{
  "n_experts": 64,
  "router_z_loss": 0.001,
  "n_groups": 8,
  "num_key_value_heads": 1,
  "head_dim": 64,
  "rope_fraction": 1.0,
  "optimizer": "soap_variant",
  "schedule": "wsd",
  "decay_shape": "linear"
}
Below are experts of layer 5 (counted from 0) of a mixture-of-experts language model. Rows are named router (the router's row for the expert), up (a neuron's input weights, with its number), down (a neuron's output weights, with its number) and show model dimensions 192-223. Each number is 50 + 12 x the weight over its row's rms, rounded and kept within 0 to 99.
After each expert's rows: "comes after" lists some tokens at least twice as common just before its tokens as in all text. This comes from a sample of Wikipedia text that the model never trained on. Tokens count by the router's weight.

# expert 46
router:64 41 40 53 49 50 47 51 66 46 38 48 33 52 39 63 68 37 39 49 54 28 39 32 77 67 52 45 76 31 74 41
up0:44 39 57 45 52 45 51 57 74 43 56 50 37 69 48 57 49 60 62 49 65 64 24 51 28 60 55 26 41 51 50 53
down0:63 50 48 64 52 50 52 61 39 65 58 45 40 36 71 60 48 33 61 50 33 43 63 57 50 30 52 52 56 40 44 49
up1:65 48 56 44 54 56 45 59 42 72 48 65 29 65 46 63 75 53 62 47 58 34 45 45 46 30 43 27 37 29 33 62
down1:51 55 37 60 71 35 32 65 54 67 55 54 36 55 28 65 40 58 60 73 29 31 46 47 57 55 38 34 61 57 63 56
up2:46 28 64 54 37 56 36 61 63 52 47 51 62 80 58 39 44 59 57 73 60 42 43 34 38 58 49 47 37 54 45 40
down2:46 64 46 56 32 43 35 72 50 61 68 69 33 74 55 37 58 50 72 51 61 38 46 40 59 39 28 38 64 41 57 68
up3:52 56 58 64 46 61 60 47 60 45 58 25 55 45 42 66 43 54 40 32 54 49 64 42 59 33 52 57 63 41 67 22
down3:49 33 44 32 49 46 61 21 52 57 57 53 56 49 47 43 54 47 61 37 63 56 55 45 59 30 55 50 25 46 53 39
up4:45 46 54 41 56 55 37 64 73 35 41 55 59 45 47 58 63 63 50 61 58 36 39 49 59 45 37 36 55 45 60 48
down4:78 53 45 46 48 38 63 40 53 67 47 54 49 43 62 55 87 62 56 51 46 19 54 45 55 52 60 57 78 68 80 56
up5:47 53 52 46 52 33 52 24 55 34 28 72 61 53 49 58 56 43 50 58 59 58 44 55 40 74 44 48 62 51 53 42
down5:57 32 34 47 52 38 45 35 57 49 38 46 49 63 41 34 42 42 32 54 55 48 37 59 62 48 48 54 50 24 50 68
up6:40 69 51 57 54 56 49 52 40 47 51 53 31 50 44 52 56 45 40 61 62 30 50 50 58 34 50 44 50 74 37 72
down6:29 52 63 53 34 49 47 60 35 36 56 49 66 38 43 13 45 27 50 41 70 48 57 80 57 73 53 51 72 67 41 42
up7:33 56 78 58 59 68 36 42 49 45 49 65 35 66 47 47 52 64 52 46 64 44 43 53 47 47 45 46 43 55 37 41
down7:56 50 54 35 17 67 52 41 45 46 37 54 38 66 59 49 42 46 69 36 36 66 61 74 52 45 30 51 69 38 34 42
up8:49 46 74 47 76 58 49 64 60 34 59 60 66 48 49 38 41 30 49 62 51 44 44 53 51 42 41 59 52 45 45 58
down8:66 47 59 56 49 42 47 38 63 61 52 44 54 45 60 44 41 41 43 58 57 53 46 59 39 77 45 63 64 53 54 51
up9:50 56 59 70 41 87 37 41 82 43 53 54 48 46 68 65 48 46 46 68 65 49 50 41 44 52 45 48 28 48 49 48
down9:48 53 60 45 55 65 31 48 55 37 31 55 44 44 48 55 62 56 71 69 60 56 55 26 47 51 36 47 69 59 62 50
up10:76 35 68 55 60 56 35 35 66 45 29 35 34 57 39 62 44 40 29 55 57 25 59 38 40 76 31 48 71 52 58 47
down10:56 55 62 65 59 53 66 66 47 30 56 37 60 38 53 55 67 35 53 40 46 51 54 54 44 59 62 34 40 62 49 44
up11:74 48 57 57 55 58 48 65 60 24 49 44 60 46 43 71 40 45 68 48 45 35 42 46 60 53 48 43 63 42 41 54
down11:37 37 55 53 46 61 54 52 71 24 42 46 40 62 65 59 50 71 52 38 67 36 52 57 59 37 51 43 66 42 38 45
comes after: " of", " in", " List", " is", "'", " for"

# expert 44
router:59 48 57 32 59 71 44 56 73 39 56 63 29 69 60 37 68 41 42 50 65 40 43 27 74 51 54 41 54 34 50 51
up0:45 34 45 43 48 62 38 55 61 56 50 45 57 45 69 38 65 39 45 56 63 63 42 45 71 37 26 62 51 39 59 48
down0:59 47 57 48 54 65 52 32 45 51 51 72 53 41 53 31 36 43 43 46 47 30 52 50 29 35 45 35 30 39 57 41
up1:76 34 53 38 26 76 44 36 48 40 48 60 37 68 47 47 23 42 30 60 40 55 54 55 51 45 46 52 46 38 57 44
down1:51 27 47 35 37 37 41 55 64 48 54 39 34 50 56 40 41 24 57 57 57 50 59 58 51 67 39 51 67 65 38 39
up2:56 33 38 57 45 59 43 38 30 45 49 45 39 59 44 41 55 32 69 53 58 44 62 71 66 65 30 56 51 57 63 56
down2:40 68 44 64 66 53 38 59 62 56 48 44 47 62 39 35 39 62 63 65 49 59 63 43 50 53 58 61 71 44 66 49
up3:54 61 55 66 47 61 35 50 57 46 38 74 51 43 56 63 35 57 47 65 55 39 68 55 57 35 21 38 61 55 51 46
down3:60 63 66 60 49 50 53 63 52 45 60 61 47 56 42 25 37 37 54 37 60 62 63 45 39 54 67 63 49 35 47 60
up4:38 51 63 47 55 44 52 57 63 43 55 61 64 49 36 51 37 34 53 61 54 65 43 52 53 48 49 72 34 52 47 29
down4:57 34 42 51 71 31 48 44 49 49 50 52 51 27 42 52 30 38 52 45 53 32 48 54 43 64 53 80 19 41 82 28
up5:36 52 31 54 41 51 29 55 48 24 62 44 48 57 52 49 59 34 54 45 45 52 48 45 67 61 41 55 54 50 37 49
down5:28 34 56 16 28 39 40 46 39 60 57 35 41 51 42 68 38 43 44 46 27 31 50 39 53 42 51 64 44 32 58 43
up6:63 45 54 48 58 66 50 43 64 50 68 46 63 65 51 54 47 59 43 60 49 42 31 45 57 50 28 58 38 46 43 46
down6:49 44 53 49 55 39 43 43 41 48 42 74 53 58 58 13 52 63 66 46 63 53 56 59 50 49 60 60 43 47 53 54
up7:70 49 44 63 68 22 54 58 38 51 40 56 55 46 46 52 69 53 59 46 59 35 52 54 63 62 59 59 56 53 63 43
down7:51 51 50 39 32 39 28 46 34 78 50 67 40 64 61 43 61 54 74 47 54 65 58 52 53 21 70 38 47 42 21 45
up8:63 47 43 44 56 74 29 57 47 54 50 51 45 37 67 37 57 39 55 52 45 45 47 48 59 34 54 49 53 33 63 36
down8:88 62 66 55 34 62 61 48 36 44 61 56 57 53 38 37 40 43 68 54 46 38 49 35 51 40 58 31 37 45 50 52
up9:44 55 41 48 55 45 32 62 41 41 34 36 53 19 42 60 46 52 35 35 60 41 52 51 64 66 51 67 64 29 49 63
down9:49 57 45 40 49 56 46 47 41 57 72 49 58 55 45 41 33 46 32 48 43 39 64 34 51 43 42 19 38 66 62 45
up10:53 33 33 45 47 35 36 50 56 41 50 56 48 44 56 55 51 54 46 58 69 58 47 56 59 31 41 44 56 69 66 51
down10:46 59 37 62 46 51 58 54 49 42 56 47 49 40 48 57 56 35 44 42 29 63 27 48 49 70 83 31 26 62 58 54
up11:51 47 52 41 38 53 46 42 73 37 61 59 65 59 51 36 75 60 49 70 56 19 34 40 48 50 70 53 46 29 79 49
down11:41 44 41 53 41 33 49 45 53 63 37 48 45 56 58 61 57 57 63 63 67 50 54 43 68 39 50 56 37 50 51 41
comes after: " in", ",", " January", ":", "In", " May"

# expert 18
router:60 38 41 48 60 74 41 48 64 49 41 49 46 56 60 44 71 37 46 69 64 43 38 40 61 57 41 55 74 44 68 44
up0:49 41 41 65 59 60 41 35 66 60 37 51 33 56 51 47 62 37 34 61 74 39 46 25 56 49 44 46 56 37 49 37
down0:38 64 15 49 54 47 49 48 60 53 42 43 63 40 46 57 25 41 59 37 34 35 56 45 68 48 67 61 42 57 50 52
up1:44 52 31 55 46 29 61 31 58 38 20 40 38 49 39 77 54 53 34 57 57 65 44 45 34 59 40 51 51 62 45 59
down1:38 56 47 50 47 50 57 46 40 53 35 51 57 59 58 62 51 44 53 34 59 45 55 55 56 53 55 46 44 56 67 56
up2:57 28 39 61 60 47 38 52 68 54 38 44 36 76 44 57 50 36 43 54 74 33 39 52 79 59 42 25 62 34 59 49
down2:43 53 40 38 46 40 63 30 46 47 44 53 53 55 46 35 54 41 45 35 32 49 41 58 45 53 54 55 64 72 44 59
up3:50 52 55 56 63 55 34 46 59 43 36 51 66 52 33 44 58 38 44 49 74 30 45 34 62 48 29 22 56 29 65 53
down3:52 35 42 52 63 62 64 48 53 53 50 60 52 74 65 66 48 57 53 75 56 54 65 37 39 53 47 36 51 33 57 54
up4:49 42 48 85 48 52 66 47 54 33 58 47 44 51 30 41 38 42 41 61 52 70 56 38 60 48 39 40 54 44 57 48
down4:36 41 48 31 50 47 42 40 49 48 50 43 51 60 59 51 56 64 49 72 43 54 40 41 44 76 53 48 23 60 54 34
up5:54 52 20 45 60 21 45 50 42 49 28 34 49 46 55 69 67 59 46 29 45 51 34 45 52 50 37 52 53 40 60 59
down5:44 36 53 46 40 35 57 67 43 46 49 46 44 58 38 34 56 40 35 46 40 75 58 68 55 56 51 47 53 42 45 42
up6:42 38 68 49 59 60 47 60 53 41 49 72 51 67 31 59 52 49 41 66 54 39 46 33 46 45 28 23 52 23 66 51
down6:45 46 41 46 60 43 54 53 44 53 73 48 52 50 49 41 48 47 70 61 31 48 37 32 52 70 64 35 44 53 47 46
up7:65 53 51 46 63 63 42 43 49 25 40 64 46 54 41 56 68 38 32 47 72 35 38 37 57 56 44 63 63 32 54 30
down7:46 60 43 51 43 46 54 54 33 39 48 20 65 31 57 42 45 63 55 51 58 41 51 58 54 55 35 28 43 52 58 67
up8:52 45 46 50 59 57 39 49 48 50 41 58 54 67 42 62 61 30 34 49 51 61 63 41 53 45 30 49 53 36 59 35
down8:42 46 44 41 66 65 50 54 43 33 38 40 45 44 50 55 34 42 52 57 46 48 57 65 39 53 49 55 57 53 25 47
up9:53 41 49 62 64 52 35 34 34 38 20 53 53 55 47 66 58 53 46 56 72 53 51 32 63 45 30 51 32 25 75 47
down9:57 45 41 69 66 63 46 32 49 55 39 35 51 48 72 51 28 39 41 44 56 72 47 63 35 32 38 53 54 38 49 72
up10:51 59 44 51 57 47 23 64 59 49 26 33 43 43 32 93 51 44 32 56 53 43 41 54 59 46 36 40 61 33 32 41
down10:53 55 48 35 55 55 46 36 64 68 62 46 51 43 47 29 54 39 56 47 43 69 51 58 35 54 49 48 69 65 30 48
up11:58 47 27 62 51 40 58 45 50 42 43 37 53 48 49 61 56 58 42 62 47 43 36 48 53 61 54 45 39 54 57 56
down11:43 55 37 34 68 42 42 60 45 43 48 63 54 51 75 59 53 66 38 42 67 39 56 68 22 41 45 62 52 84 60 35
comes after: " of", "'", " in", ".", " to", " for"

# expert 11
router:63 42 57 52 55 68 40 56 57 45 33 55 23 82 38 73 59 39 42 57 55 28 35 36 49 46 39 54 62 31 53 47
up0:43 55 60 43 48 66 46 00 50 61 45 64 61 39 39 57 54 22 34 47 56 42 41 45 55 44 37 30 50 35 54 52
down0:34 65 38 57 46 47 47 52 48 54 42 39 48 52 45 27 48 71 24 44 47 55 43 59 40 49 55 36 38 54 76 71
up1:47 34 45 66 82 45 62 50 71 60 39 75 30 47 54 34 49 38 52 45 78 55 24 58 43 46 62 30 50 55 60 57
down1:49 58 47 39 62 47 60 62 53 44 55 51 51 58 18 46 19 16 54 68 36 47 52 35 52 43 26 47 60 31 58 46
up2:46 41 48 56 53 51 28 45 51 33 27 60 49 59 46 72 62 50 53 36 47 49 66 56 60 54 30 64 40 39 54 42
down2:40 42 36 45 32 66 62 46 49 28 56 43 50 49 42 62 47 45 60 48 60 52 33 43 61 49 58 66 62 51 33 63
up3:40 24 49 58 65 70 48 34 61 42 40 61 48 43 41 53 53 35 27 71 73 55 52 65 62 35 50 56 39 52 58 24
down3:53 70 54 55 43 43 49 45 53 51 50 43 48 41 50 42 47 31 63 34 63 59 37 46 29 25 26 56 54 23 55 56
up4:36 36 58 60 54 52 36 47 46 67 40 35 45 46 35 62 52 48 29 37 62 56 36 57 60 49 61 57 43 30 59 48
down4:58 53 52 47 44 55 56 35 31 33 51 40 52 64 65 55 54 43 29 39 52 45 51 60 33 43 50 40 25 56 54 44
up5:65 44 39 64 88 63 44 64 36 51 40 54 39 62 45 68 68 40 42 58 57 54 48 46 74 64 60 39 41 24 63 46
down5:60 32 23 48 55 34 48 29 52 39 90 40 51 51 33 65 59 41 53 62 60 59 66 52 63 69 40 64 43 47 51 24
up6:70 41 51 61 51 29 46 38 50 36 56 46 63 48 49 37 61 30 41 66 60 41 48 61 60 45 32 37 69 28 52 39
down6:55 56 44 57 42 51 40 45 48 54 49 70 38 57 59 66 61 38 51 29 60 70 43 61 66 63 44 45 56 43 41 87
up7:68 66 44 42 52 51 44 62 79 50 62 51 37 56 56 54 37 38 55 96 61 35 39 47 55 56 35 54 58 35 39 26
down7:56 70 37 50 41 48 55 66 56 64 48 47 34 56 37 58 43 33 49 59 34 53 47 46 62 59 29 54 58 47 34 68
up8:47 44 34 61 79 43 32 53 35 38 52 55 68 67 47 41 62 38 50 55 58 56 54 55 52 46 35 45 41 32 61 49
down8:46 38 73 73 46 41 52 51 43 32 46 38 70 32 60 58 46 56 36 60 53 39 60 55 44 65 45 46 48 54 54 36
up9:63 50 26 45 63 48 23 61 62 62 66 60 64 57 71 52 55 45 50 65 49 33 58 44 36 62 51 69 61 51 51 42
down9:44 65 34 26 38 43 59 55 55 56 53 32 58 53 60 57 49 27 54 32 58 46 44 64 56 35 48 50 45 52 35 65
up10:62 44 60 66 46 38 38 56 53 29 34 77 51 63 50 64 55 62 49 48 53 38 40 36 56 53 19 62 56 40 49 62
down10:45 56 39 66 54 49 45 47 21 55 39 66 41 60 36 31 43 52 57 42 45 56 51 63 49 50 53 50 53 51 56 69
up11:57 47 52 60 60 56 34 34 63 46 53 53 62 54 70 54 56 51 52 60 58 48 39 61 45 56 25 20 67 43 67 23
down11:48 30 58 38 28 55 37 54 45 37 59 53 75 62 37 43 66 51 47 72 64 40 68 48 38 42 43 40 45 35 66 42
comes after: "\n", ")", "4", "5", "6", "3"

# expert 60
router:54 40 51 36 57 69 32 50 65 28 43 57 47 53 56 39 70 36 40 62 55 46 39 44 61 54 47 44 57 43 55 44
up0:66 59 38 58 47 40 55 56 53 38 45 65 33 41 51 60 56 53 46 38 45 52 52 44 60 40 49 40 22 50 65 37
down0:62 48 52 32 58 20 35 35 56 33 40 74 49 35 49 38 46 41 36 59 64 71 34 38 49 56 43 38 37 50 68 36
up1:61 66 65 45 53 55 64 55 41 81 60 65 69 48 54 56 63 61 41 68 54 25 47 43 65 35 46 56 39 44 60 23
down1:59 38 66 52 46 37 47 40 61 44 63 51 56 43 53 45 50 67 36 49 61 43 51 54 48 41 38 47 51 51 39 47
up2:23 41 55 45 61 70 60 67 55 57 45 57 59 56 27 56 44 50 40 55 61 36 48 53 53 47 60 49 50 43 46 50
down2:67 41 51 36 44 61 58 50 53 54 50 63 29 63 43 52 74 54 47 52 41 51 74 79 48 51 48 45 57 64 50 36
up3:47 34 46 52 47 52 52 56 66 42 45 50 21 50 73 46 48 46 60 59 44 56 37 51 37 66 32 43 62 33 44 35
down3:52 54 64 52 46 40 50 39 55 46 83 55 67 26 60 44 29 47 63 35 53 68 20 61 40 46 66 70 42 45 41 43
up4:59 35 49 62 65 60 33 52 46 70 39 45 38 65 58 51 60 40 50 59 60 32 47 45 63 67 39 48 66 31 66 39
down4:62 29 56 30 45 68 48 25 58 70 44 55 53 46 57 21 44 37 36 36 57 39 31 53 52 60 35 50 21 84 55 55
up5:53 47 29 36 72 63 41 44 30 61 42 41 57 53 52 51 57 46 31 37 62 43 38 26 51 48 36 59 49 44 71 37
down5:55 40 41 59 42 41 55 35 45 33 51 58 43 31 35 41 50 34 75 48 68 53 43 55 54 30 53 60 53 56 63 42
up6:25 61 43 60 51 84 53 42 45 39 26 53 43 39 41 58 48 70 70 69 58 68 55 40 52 39 32 65 64 42 46 46
down6:29 51 31 54 54 55 46 57 49 52 65 68 52 60 32 46 45 41 47 77 43 37 53 42 46 56 60 27 62 40 52 65
up7:54 47 44 64 50 48 33 36 54 18 44 65 41 63 58 46 66 33 44 39 48 45 59 44 60 57 47 51 41 41 50 29
down7:33 56 55 49 52 50 65 34 58 28 46 48 40 50 37 63 59 65 37 52 49 71 56 64 36 63 51 33 43 30 61 45
up8:48 60 53 53 44 58 63 83 62 42 62 44 53 45 44 78 49 52 57 64 53 48 65 30 71 41 38 47 48 33 58 62
down8:52 40 56 45 54 58 55 24 48 50 53 49 52 45 45 51 48 22 36 68 44 72 30 66 52 41 56 46 68 34 29 44
up9:55 50 79 59 50 41 71 39 76 64 51 39 41 56 69 67 65 44 49 58 60 42 48 55 64 43 50 29 61 49 44 47
down9:65 42 50 53 54 38 52 42 42 63 65 64 63 33 65 34 32 60 33 43 41 47 69 46 62 31 51 34 41 48 52 53
up10:57 26 44 55 61 60 28 55 35 46 52 40 56 76 43 46 61 45 28 55 69 45 72 44 54 67 36 41 65 35 59 39
down10:31 51 31 38 56 40 54 58 56 39 36 63 71 44 37 43 33 44 58 54 50 56 43 40 24 53 46 38 53 67 50 23
up11:33 50 53 58 52 58 58 48 53 60 46 53 71 46 49 50 58 37 63 35 56 47 62 31 55 38 51 48 54 47 40 64
down11:52 44 48 74 60 63 63 47 42 60 52 41 10 59 54 52 61 62 55 47 32 63 43 50 49 46 15 59 51 51 81 42
comes after: " of", " the", " with", " and", " that", " for"

# expert 4
router:83 37 58 68 44 61 29 38 63 40 43 43 39 57 51 53 61 50 35 59 58 33 43 45 48 55 58 53 61 35 51 43
up0:63 71 63 63 38 55 31 43 49 62 57 54 65 39 43 60 46 55 43 54 52 53 68 33 58 39 64 53 71 39 54 53
down0:52 68 53 55 32 58 53 37 61 43 60 45 59 62 52 50 54 44 68 68 61 65 48 40 70 48 56 54 60 58 54 38
up1:37 24 58 84 70 61 53 59 58 27 33 68 42 52 42 52 57 37 37 61 63 34 43 57 65 56 34 43 60 39 57 41
down1:46 59 51 52 47 60 38 32 56 39 52 31 35 40 45 50 56 64 41 36 26 77 66 39 16 40 68 44 38 64 47 55
up2:60 54 45 43 51 53 42 53 64 61 53 61 61 51 34 82 46 39 51 51 63 33 40 50 44 45 61 54 29 27 62 42
down2:23 37 50 66 64 58 42 59 42 47 37 56 42 38 48 48 45 54 57 59 42 46 33 53 54 39 54 64 27 48 66 48
up3:58 46 40 47 68 65 50 48 59 53 35 60 53 67 48 44 47 33 30 54 73 38 56 42 47 50 18 29 46 24 79 47
down3:68 41 46 26 65 37 59 52 42 44 37 55 34 77 48 58 55 58 39 65 53 65 46 65 62 70 46 49 49 47 36 55
up4:65 27 42 42 39 54 31 18 83 42 53 51 39 61 25 32 65 50 49 67 57 46 43 26 48 62 47 52 48 45 44 54
down4:53 48 62 64 39 59 49 65 36 60 40 56 43 49 57 35 38 23 52 47 35 59 46 33 53 47 54 22 71 48 37 45
up5:31 35 39 70 43 48 50 43 51 49 55 54 43 51 34 52 64 42 54 58 57 54 33 49 49 65 54 50 50 39 50 47
down5:39 51 52 45 59 35 48 56 65 55 44 38 68 46 54 62 61 54 14 65 61 30 43 52 52 50 34 42 51 65 40 61
up6:56 30 72 61 59 66 36 54 32 49 34 40 45 50 48 46 56 35 32 50 54 59 48 34 33 41 46 55 63 40 42 57
down6:56 43 66 57 37 40 48 56 48 61 36 47 47 41 33 77 58 56 56 40 33 58 60 74 47 56 37 51 56 40 38 60
up7:53 70 58 66 68 56 56 58 34 41 29 60 47 59 60 46 37 49 55 68 58 44 47 28 47 45 66 45 67 57 57 57
down7:66 36 52 26 71 36 63 42 46 37 26 57 58 60 54 42 58 52 39 59 27 50 56 56 40 41 45 47 67 37 60 52
up8:32 46 43 79 71 56 33 46 41 66 35 61 59 43 48 39 63 21 31 64 64 42 47 40 66 42 40 38 75 29 74 42
down8:59 56 50 64 70 48 48 57 62 48 43 47 45 50 61 58 38 47 53 50 24 54 42 63 64 64 45 52 67 66 40 46
up9:43 71 39 56 66 60 27 53 47 40 58 51 47 51 31 67 69 39 49 39 67 34 33 27 50 63 44 51 54 43 51 48
down9:52 75 47 54 32 57 17 61 51 49 56 70 23 36 54 40 51 55 48 49 42 46 69 56 19 63 68 43 55 57 45 42
up10:58 14 39 73 50 51 52 67 47 59 63 44 56 36 56 53 51 48 40 36 56 48 21 61 57 87 53 51 84 57 90 41
down10:47 74 58 59 47 31 74 73 41 47 50 53 63 72 60 28 64 34 41 50 53 50 40 55 71 43 51 50 57 38 50 47
up11:31 50 57 50 41 50 31 37 60 70 50 79 71 73 54 73 57 40 47 50 57 35 18 41 53 52 71 56 55 64 59 41
down11:52 61 57 42 52 54 45 42 48 71 46 59 62 68 56 55 52 63 49 31 38 46 55 57 48 44 35 38 38 58 39 35
comes after: " |", "|", "\n", ":", ";", "N"

# expert 55
router:63 46 46 70 58 60 36 46 57 32 31 52 48 67 44 64 66 48 46 67 71 35 52 29 56 39 28 31 72 32 61 29
up0:68 49 49 25 54 57 41 55 66 80 48 51 44 62 51 43 36 60 48 52 85 34 34 43 39 51 32 73 67 51 55 47
down0:73 38 68 53 47 66 37 51 57 42 50 47 57 58 39 46 58 53 43 43 64 52 68 60 61 34 13 46 45 37 49 47
up1:52 58 37 30 53 44 11 43 45 30 44 48 34 46 38 69 54 53 42 53 55 46 56 65 48 37 22 44 50 51 53 48
down1:35 64 33 54 19 64 50 63 66 62 39 55 24 50 64 78 58 53 60 35 48 59 40 51 46 44 46 56 50 45 43 40
up2:49 40 26 50 72 65 49 44 69 41 49 52 50 63 46 51 67 30 30 51 66 51 42 45 72 61 49 55 45 50 62 48
down2:60 64 31 36 53 47 48 60 57 42 50 63 49 60 33 48 41 43 70 45 41 22 45 35 47 76 31 54 46 47 68 48
up3:48 31 36 62 63 46 22 52 68 61 59 44 64 62 46 72 52 43 27 53 59 51 33 42 60 58 48 45 61 52 85 53
down3:39 49 57 57 46 50 51 35 54 34 51 50 44 42 49 38 70 38 48 44 68 62 29 45 66 49 43 35 69 39 44 35
up4:59 51 73 31 60 59 75 52 55 66 64 53 30 46 47 58 56 26 43 60 65 60 41 48 58 40 42 52 40 52 54 39
down4:54 37 46 45 47 37 73 33 52 34 56 55 46 37 49 60 41 35 64 49 59 41 35 58 57 54 58 63 56 50 61 65
up5:35 38 55 68 50 59 36 50 57 30 33 40 43 70 34 70 54 57 59 46 58 42 78 37 58 33 35 52 71 36 51 37
down5:50 53 47 53 70 53 73 36 33 53 41 69 38 56 35 52 43 65 78 25 36 54 59 55 44 53 58 52 47 43 52 56
up6:66 49 54 43 39 46 28 58 51 27 41 43 62 56 43 40 61 55 40 58 55 51 58 51 65 58 50 39 55 37 56 43
down6:69 43 51 27 42 31 48 33 28 28 51 50 67 60 67 49 45 50 37 63 33 28 50 65 48 71 29 47 87 25 40 46
up7:26 66 57 27 65 52 49 28 63 20 44 58 56 45 48 49 54 48 37 20 58 46 53 63 55 54 57 54 60 54 67 43
down7:48 48 44 52 58 53 56 19 51 62 25 69 47 60 62 43 52 51 53 42 55 47 42 76 50 58 68 44 52 57 47 71
up8:51 59 23 56 52 47 60 51 39 52 54 74 43 52 36 55 56 42 54 70 60 63 42 51 60 33 42 47 55 51 57 63
down8:53 70 75 63 58 81 52 63 56 44 44 43 37 46 58 43 48 25 51 55 53 43 51 35 37 56 44 60 35 68 52 57
up9:53 43 66 58 64 71 41 49 58 68 38 36 52 45 56 54 67 26 42 46 59 64 43 50 57 52 59 49 67 52 62 38
down9:37 53 61 39 71 57 59 35 58 44 56 59 48 52 47 40 63 36 53 54 59 36 50 62 64 50 60 50 59 43 52 44
up10:39 43 49 46 49 51 58 34 52 72 48 48 65 60 33 48 53 40 49 58 58 44 39 37 43 34 46 50 44 47 50 48
down10:52 54 66 41 59 29 42 45 56 64 52 45 27 50 42 63 43 48 55 73 42 44 34 59 31 62 32 60 51 59 39 54
up11:39 52 40 61 68 59 23 44 66 61 37 60 39 61 44 44 59 39 39 48 70 45 42 77 42 57 47 49 58 35 67 40
down11:60 61 41 34 24 41 37 51 53 50 51 43 50 38 51 30 48 56 32 51 35 44 39 69 29 47 51 49 46 68 62 57
comes after: "0", "4", ")", "5", "6", "3"

# expert 6
router:39 49 56 58 56 58 38 52 48 43 52 62 45 66 49 60 49 38 41 66 61 34 45 49 56 58 40 46 52 38 67 37
up0:36 55 18 31 62 48 26 47 46 41 62 58 56 49 50 52 54 44 42 56 48 67 48 43 54 51 31 26 42 50 67 67
down0:49 40 73 38 65 54 40 53 48 41 56 50 49 45 49 26 45 54 56 81 55 31 57 41 46 59 54 34 35 38 41 50
up1:70 62 57 58 78 57 63 50 33 43 32 66 46 32 50 54 56 34 22 40 62 42 48 47 60 60 54 35 50 56 52 61
down1:39 56 27 60 56 53 64 64 62 50 50 42 60 51 56 61 60 58 54 52 58 39 84 29 50 47 48 32 61 69 51 37
up2:41 38 57 62 47 59 73 31 59 51 41 24 49 46 47 48 51 49 49 51 58 38 70 58 66 24 35 46 64 51 45 21
down2:59 51 57 52 52 55 73 71 66 34 74 44 56 52 59 41 54 33 63 61 58 33 39 37 69 35 53 40 53 62 49 30
up3:43 39 42 81 58 45 35 39 58 42 43 54 39 46 55 34 49 46 50 34 70 37 51 32 52 41 56 46 66 50 53 55
down3:23 50 51 51 52 66 44 65 27 78 29 38 41 43 57 56 39 68 45 53 43 26 50 56 30 43 47 45 72 67 59 40
up4:24 54 63 71 59 51 37 57 44 47 39 52 57 59 23 52 67 55 41 47 56 52 63 63 39 46 32 69 46 30 61 48
down4:36 45 43 32 47 33 47 36 35 65 57 49 51 46 45 55 64 50 41 47 34 48 48 56 39 55 69 39 43 57 66 63
up5:56 53 54 67 57 39 56 49 46 37 55 59 41 59 51 35 75 50 52 40 53 42 46 59 60 59 24 81 73 38 43 34
down5:51 60 60 53 28 41 32 58 35 60 61 49 62 57 43 51 47 38 48 20 51 59 59 71 52 41 47 57 58 42 48 31
up6:68 42 39 25 73 49 20 62 54 54 50 33 82 38 62 27 57 50 36 52 40 42 29 39 46 56 65 34 44 42 61 56
down6:51 43 42 50 25 54 53 49 75 51 52 46 73 47 49 38 51 31 63 67 47 46 37 38 62 78 65 61 51 56 52 19
up7:57 59 60 65 63 70 28 45 73 37 54 53 50 57 11 52 56 42 38 44 49 37 42 46 52 70 36 60 56 29 61 59
down7:50 55 39 52 68 56 55 30 69 27 48 57 60 52 28 65 45 39 74 51 45 46 58 41 51 46 31 47 62 42 35 52
up8:77 47 49 57 75 46 22 69 38 34 50 52 38 56 65 42 57 50 63 58 48 23 51 52 60 58 46 45 58 49 44 43
down8:70 53 80 41 61 35 40 73 61 40 44 84 59 53 75 49 48 51 60 42 62 56 60 64 83 48 51 55 61 64 77 49
up9:51 49 48 45 52 60 54 52 50 33 28 38 66 72 54 43 62 43 44 46 49 47 38 62 55 63 61 53 61 41 57 35
down9:85 60 49 75 59 68 49 68 37 50 43 42 49 48 57 64 52 46 39 37 51 68 53 70 54 46 45 69 39 62 49 48
up10:54 51 20 45 46 57 33 37 56 40 37 46 48 54 64 54 35 50 45 53 40 48 41 52 44 73 62 49 46 60 53 54
down10:53 54 37 50 63 47 56 39 55 63 52 55 57 42 67 63 61 52 45 47 31 44 47 43 48 33 35 23 48 42 51 59
up11:61 25 53 54 57 43 46 62 72 54 51 50 43 52 51 46 68 49 45 40 54 45 53 52 60 51 43 57 63 40 54 54
down11:42 51 61 52 60 47 39 48 36 63 57 50 19 65 45 66 45 46 60 48 42 63 47 37 63 24 72 83 34 55 49 68
comes after: "\n", ")", "0", "5", "4", "3"